Below are experts of layer 5 (counted from 0) of a mixture-of-experts language model. Rows are named router (the router's row for the expert) and show model dimensions 0-95. Each number is 200 + 30 x the weight over its row's rms, rounded and kept within 0 to 999.
Before each expert's rows: "raises" lists some tokens whose logits its average output raises strongly, later layers aside. This comes from a sample of Wikipedia text that the model never trained on.

# expert 120
raises: "-", "|", "\n", "F", "L", "S"
router,214,184,209,238,204,195,209,178,196,283,208,166,179,172,185,283,209,163,260,186,182,175,156,192,189,238,230,209,234,237,190,217,175,218,205,195,242,160,237,209,186,213,189,149,240,190,222,172,212,203,201,240,213,214,212,231,166,188,252,227,167,220,282,154,177,246,167,178,183,160,203,251,193,195,162,231,216,169,156,194,240,235,201,269,167,263,155,206,202,170,169,202,169,197,200,192

# expert 156
raises: "d", "ed", "ing"
router,201,182,233,212,183,195,186,210,183,236,222,189,148,140,173,188,249,191,231,227,177,169,180,180,203,223,252,260,184,200,210,164,284,150,223,191,173,219,261,207,188,243,163,171,163,270,256,182,164,189,155,295,198,200,219,200,136,269,243,224,165,181,214,164,198,213,212,139,206,196,183,233,223,210,182,161,183,219,153,198,196,267,183,227,174,191,207,224,195,204,180,224,230,156,200,186

# expert 139
raises: "ing", "n", "id", "ne"
router,193,203,240,270,229,205,208,234,194,204,205,157,203,205,247,228,223,150,279,196,182,146,184,188,167,196,226,226,202,225,198,214,233,135,186,205,171,203,248,139,203,215,186,149,255,223,189,269,156,164,191,213,219,190,259,177,186,260,217,246,193,178,242,167,190,195,178,178,196,186,192,229,210,182,209,201,160,190,178,192,248,246,224,182,174,273,217,263,226,198,154,185,185,240,198,187

# expert 86
raises: "ite", "er", "mp"
router,163,158,240,196,171,190,211,185,199,222,234,202,173,207,242,154,254,202,277,152,130,175,201,174,192,232,205,238,226,202,219,179,220,171,202,197,247,228,180,162,153,213,183,205,176,235,148,203,224,211,196,204,237,177,219,221,168,236,216,219,131,113,220,182,215,157,230,189,218,177,196,252,183,186,178,218,224,151,201,200,195,242,216,206,203,232,189,185,156,199,191,189,195,221,144,187

# expert 106
raises: "ni", "n", "s"
router,209,183,208,202,253,163,223,190,193,206,258,188,220,202,216,237,189,223,216,210,148,219,174,222,159,195,201,254,211,265,225,243,228,185,227,204,180,198,195,217,195,208,210,169,262,215,170,246,146,196,246,228,201,228,234,245,204,210,224,214,167,141,223,184,224,190,217,188,186,193,166,213,211,155,151,229,209,214,170,157,186,247,161,208,233,184,174,194,216,197,185,206,221,296,200,224

# expert 20
raises: "able", "er", "all", "em", "amp", "ri"
router,232,221,243,173,225,219,227,212,185,235,180,181,237,160,172,226,230,170,229,209,181,215,164,216,173,199,243,211,213,201,221,201,162,140,227,230,151,245,288,194,211,237,185,186,136,211,152,175,186,212,198,274,215,184,229,229,151,230,257,249,159,146,210,166,177,188,218,146,159,188,155,234,207,211,213,205,200,193,172,199,200,253,196,140,149,236,161,226,232,191,182,198,214,245,148,189

# expert 12
raises: "per", "di", "p", "d", "ci"
router,186,203,240,293,174,150,129,189,216,247,195,202,182,191,256,227,239,233,207,220,210,194,172,184,205,234,183,173,152,234,205,216,259,132,168,208,229,166,186,192,182,228,197,192,240,228,208,201,177,239,157,189,202,227,224,185,180,214,193,246,177,198,227,194,172,247,206,171,201,207,165,231,172,163,173,216,209,204,208,163,210,205,206,209,257,246,209,209,225,186,207,261,196,165,221,236

# expert 21
raises: "ch", "er", "o"
router,220,171,226,217,147,187,186,201,243,225,264,180,181,204,216,245,225,200,227,157,189,171,175,181,155,256,237,202,210,262,249,243,172,180,231,195,246,177,192,191,209,266,184,188,182,225,224,230,167,200,178,264,193,181,170,158,222,243,214,262,229,170,253,209,210,246,194,173,154,146,175,244,181,215,168,202,196,179,198,154,215,186,203,167,213,196,167,212,203,191,224,265,124,215,193,243

# expert 84
raises: "ur", "int", "pe"
router,190,140,219,187,239,189,130,189,231,219,185,206,165,214,183,238,234,247,218,185,271,188,215,209,171,200,214,221,191,213,228,212,216,176,203,184,203,222,200,220,180,212,161,189,219,249,143,230,179,201,194,220,196,188,211,226,217,276,218,248,209,225,211,177,226,161,230,152,218,184,181,207,215,211,182,180,153,243,125,149,254,219,179,183,218,190,214,188,251,194,222,199,216,228,208,244

# expert 60
raises: "ive", "ed", "ing"
router,155,185,238,214,232,178,116,235,195,200,217,164,200,164,282,146,189,191,236,184,156,209,187,164,197,230,219,193,207,234,235,184,207,155,215,214,197,184,223,195,202,230,204,187,218,213,206,167,195,211,185,196,193,197,171,181,210,238,220,249,181,205,193,169,230,233,251,181,202,191,176,241,178,203,197,194,218,200,92,173,183,226,149,209,237,240,141,250,195,221,190,208,168,199,201,183

# expert 40
raises: " the", " their", "fer", " those", " his"
router,196,195,235,202,152,204,203,215,208,213,238,198,163,181,161,219,232,195,242,201,203,192,169,193,134,189,202,206,214,231,242,180,177,151,229,235,255,175,190,175,202,211,206,193,247,240,154,281,161,124,131,202,170,207,225,252,134,203,212,195,192,209,208,167,174,190,157,177,151,199,139,210,212,169,155,206,201,199,235,187,155,216,146,241,236,213,207,211,214,145,153,207,180,204,210,247

# expert 3
raises: "ach", "fu", "ti", "que"
router,247,178,218,258,189,209,233,184,201,219,205,185,169,227,135,221,196,224,215,232,201,136,182,190,175,205,204,202,174,207,218,178,242,196,215,185,225,223,236,203,212,211,194,190,134,217,192,212,176,207,220,253,171,191,211,210,187,207,272,229,151,199,210,160,165,218,205,146,193,197,211,260,200,150,180,205,231,164,213,174,191,271,176,224,154,175,222,190,201,215,231,241,213,230,245,194

# expert 14
raises: " the", " their", " his", " a"
router,170,152,234,200,259,187,158,200,230,206,222,206,183,219,199,190,228,196,200,172,168,171,190,206,163,167,259,187,205,238,234,195,183,202,229,220,194,173,225,155,205,240,182,165,191,262,158,209,175,190,195,200,183,183,246,208,117,234,178,204,226,172,241,191,270,212,197,191,128,214,223,175,242,156,199,170,146,217,184,191,182,224,169,219,226,219,167,221,188,176,209,245,125,203,184,227

# expert 135
raises: "on", "ill", "y"
router,217,224,211,227,197,163,147,220,159,191,220,194,197,224,245,169,219,213,175,208,209,128,199,171,192,210,202,213,212,193,192,246,271,154,224,191,164,195,265,180,192,227,166,187,224,213,212,181,155,205,183,274,155,226,232,224,146,225,223,279,204,201,208,180,204,167,188,142,177,179,145,278,206,233,221,198,195,194,127,189,215,216,219,204,193,247,162,233,225,222,143,219,196,246,199,208

# expert 71
raises: "tt", "old", "ide", "ip", "unt", "ous"
router,242,201,193,205,208,153,277,241,199,217,196,187,169,209,238,202,204,190,222,187,146,175,207,167,197,207,202,218,199,208,242,231,145,126,202,172,247,185,201,210,226,240,183,213,183,227,242,226,167,219,164,257,253,164,185,205,161,198,217,212,194,199,224,192,168,169,216,209,204,179,202,235,219,175,161,217,193,160,190,199,192,212,247,260,257,210,178,232,150,185,185,212,182,227,189,253

# expert 58
raises: " but", " though", " while", " which"
router,222,255,207,164,190,162,239,240,201,207,209,116,150,206,177,281,190,165,228,194,169,198,153,204,231,185,216,218,235,244,226,177,226,130,165,206,180,210,254,136,166,217,208,152,210,210,238,185,225,252,176,200,182,187,185,211,214,204,195,258,209,149,189,178,209,179,253,170,183,177,182,203,222,184,165,231,215,177,162,205,235,226,175,250,168,182,186,200,231,177,195,274,161,239,205,195

# expert 19
raises: "ad", "und", "vo"
router,196,222,215,221,222,217,194,172,208,210,213,195,235,181,212,237,245,211,219,253,177,183,181,204,155,194,184,219,229,198,216,210,170,209,200,185,213,159,231,207,201,241,161,215,203,236,182,189,201,234,233,237,190,192,259,189,201,247,209,253,233,203,208,184,178,255,257,153,185,206,192,250,215,206,175,216,186,134,177,194,251,246,216,190,220,225,183,232,214,149,156,195,237,135,224,206

# expert 22
raises: "und", "ed", "ist"
router,221,154,221,208,204,216,250,187,208,206,209,188,183,226,202,203,224,190,205,247,209,193,184,187,220,183,187,190,234,201,252,209,207,144,201,170,266,222,226,200,206,204,193,183,200,206,255,181,139,192,183,248,170,207,164,156,185,224,200,230,190,183,213,166,227,268,243,180,153,187,160,226,192,151,141,212,227,157,181,168,233,238,176,210,189,223,179,215,203,195,173,170,212,285,169,232

# expert 113
raises: "The", "H", "T", "C", "F", "S"
router,174,205,218,211,259,156,190,181,197,247,250,172,211,147,167,283,226,210,219,209,192,177,195,172,221,211,211,211,216,186,178,150,170,206,229,199,191,178,249,206,152,221,194,181,171,189,238,210,173,199,194,269,196,214,251,213,159,194,211,227,197,196,239,181,240,203,200,168,167,190,174,241,187,174,169,274,212,131,197,196,218,207,185,218,222,228,187,240,186,230,238,235,179,203,169,215

# expert 144
raises: "es", "cc", "c"
router,195,145,217,196,161,191,162,230,192,216,210,189,194,166,211,259,268,141,208,195,155,202,185,207,184,221,191,217,189,203,241,263,257,191,240,159,208,175,205,218,190,209,202,181,217,229,132,211,201,198,206,240,183,192,170,202,190,241,228,229,187,212,212,155,239,233,186,169,222,153,207,223,219,205,171,212,196,149,198,178,201,197,191,211,219,256,150,190,170,177,279,185,232,171,219,215

# expert 149
raises: "ff", "v", "gue", "ver"
router,210,165,207,205,179,132,143,205,199,227,169,214,191,228,170,281,221,235,212,220,235,169,190,163,149,229,204,185,213,214,214,239,142,219,190,191,156,179,197,166,216,236,184,222,262,247,152,229,132,239,182,209,195,198,181,239,235,186,215,260,203,196,206,185,159,187,189,221,181,189,174,212,207,177,185,201,193,171,197,197,219,205,181,171,200,226,179,216,207,174,150,167,221,204,200,205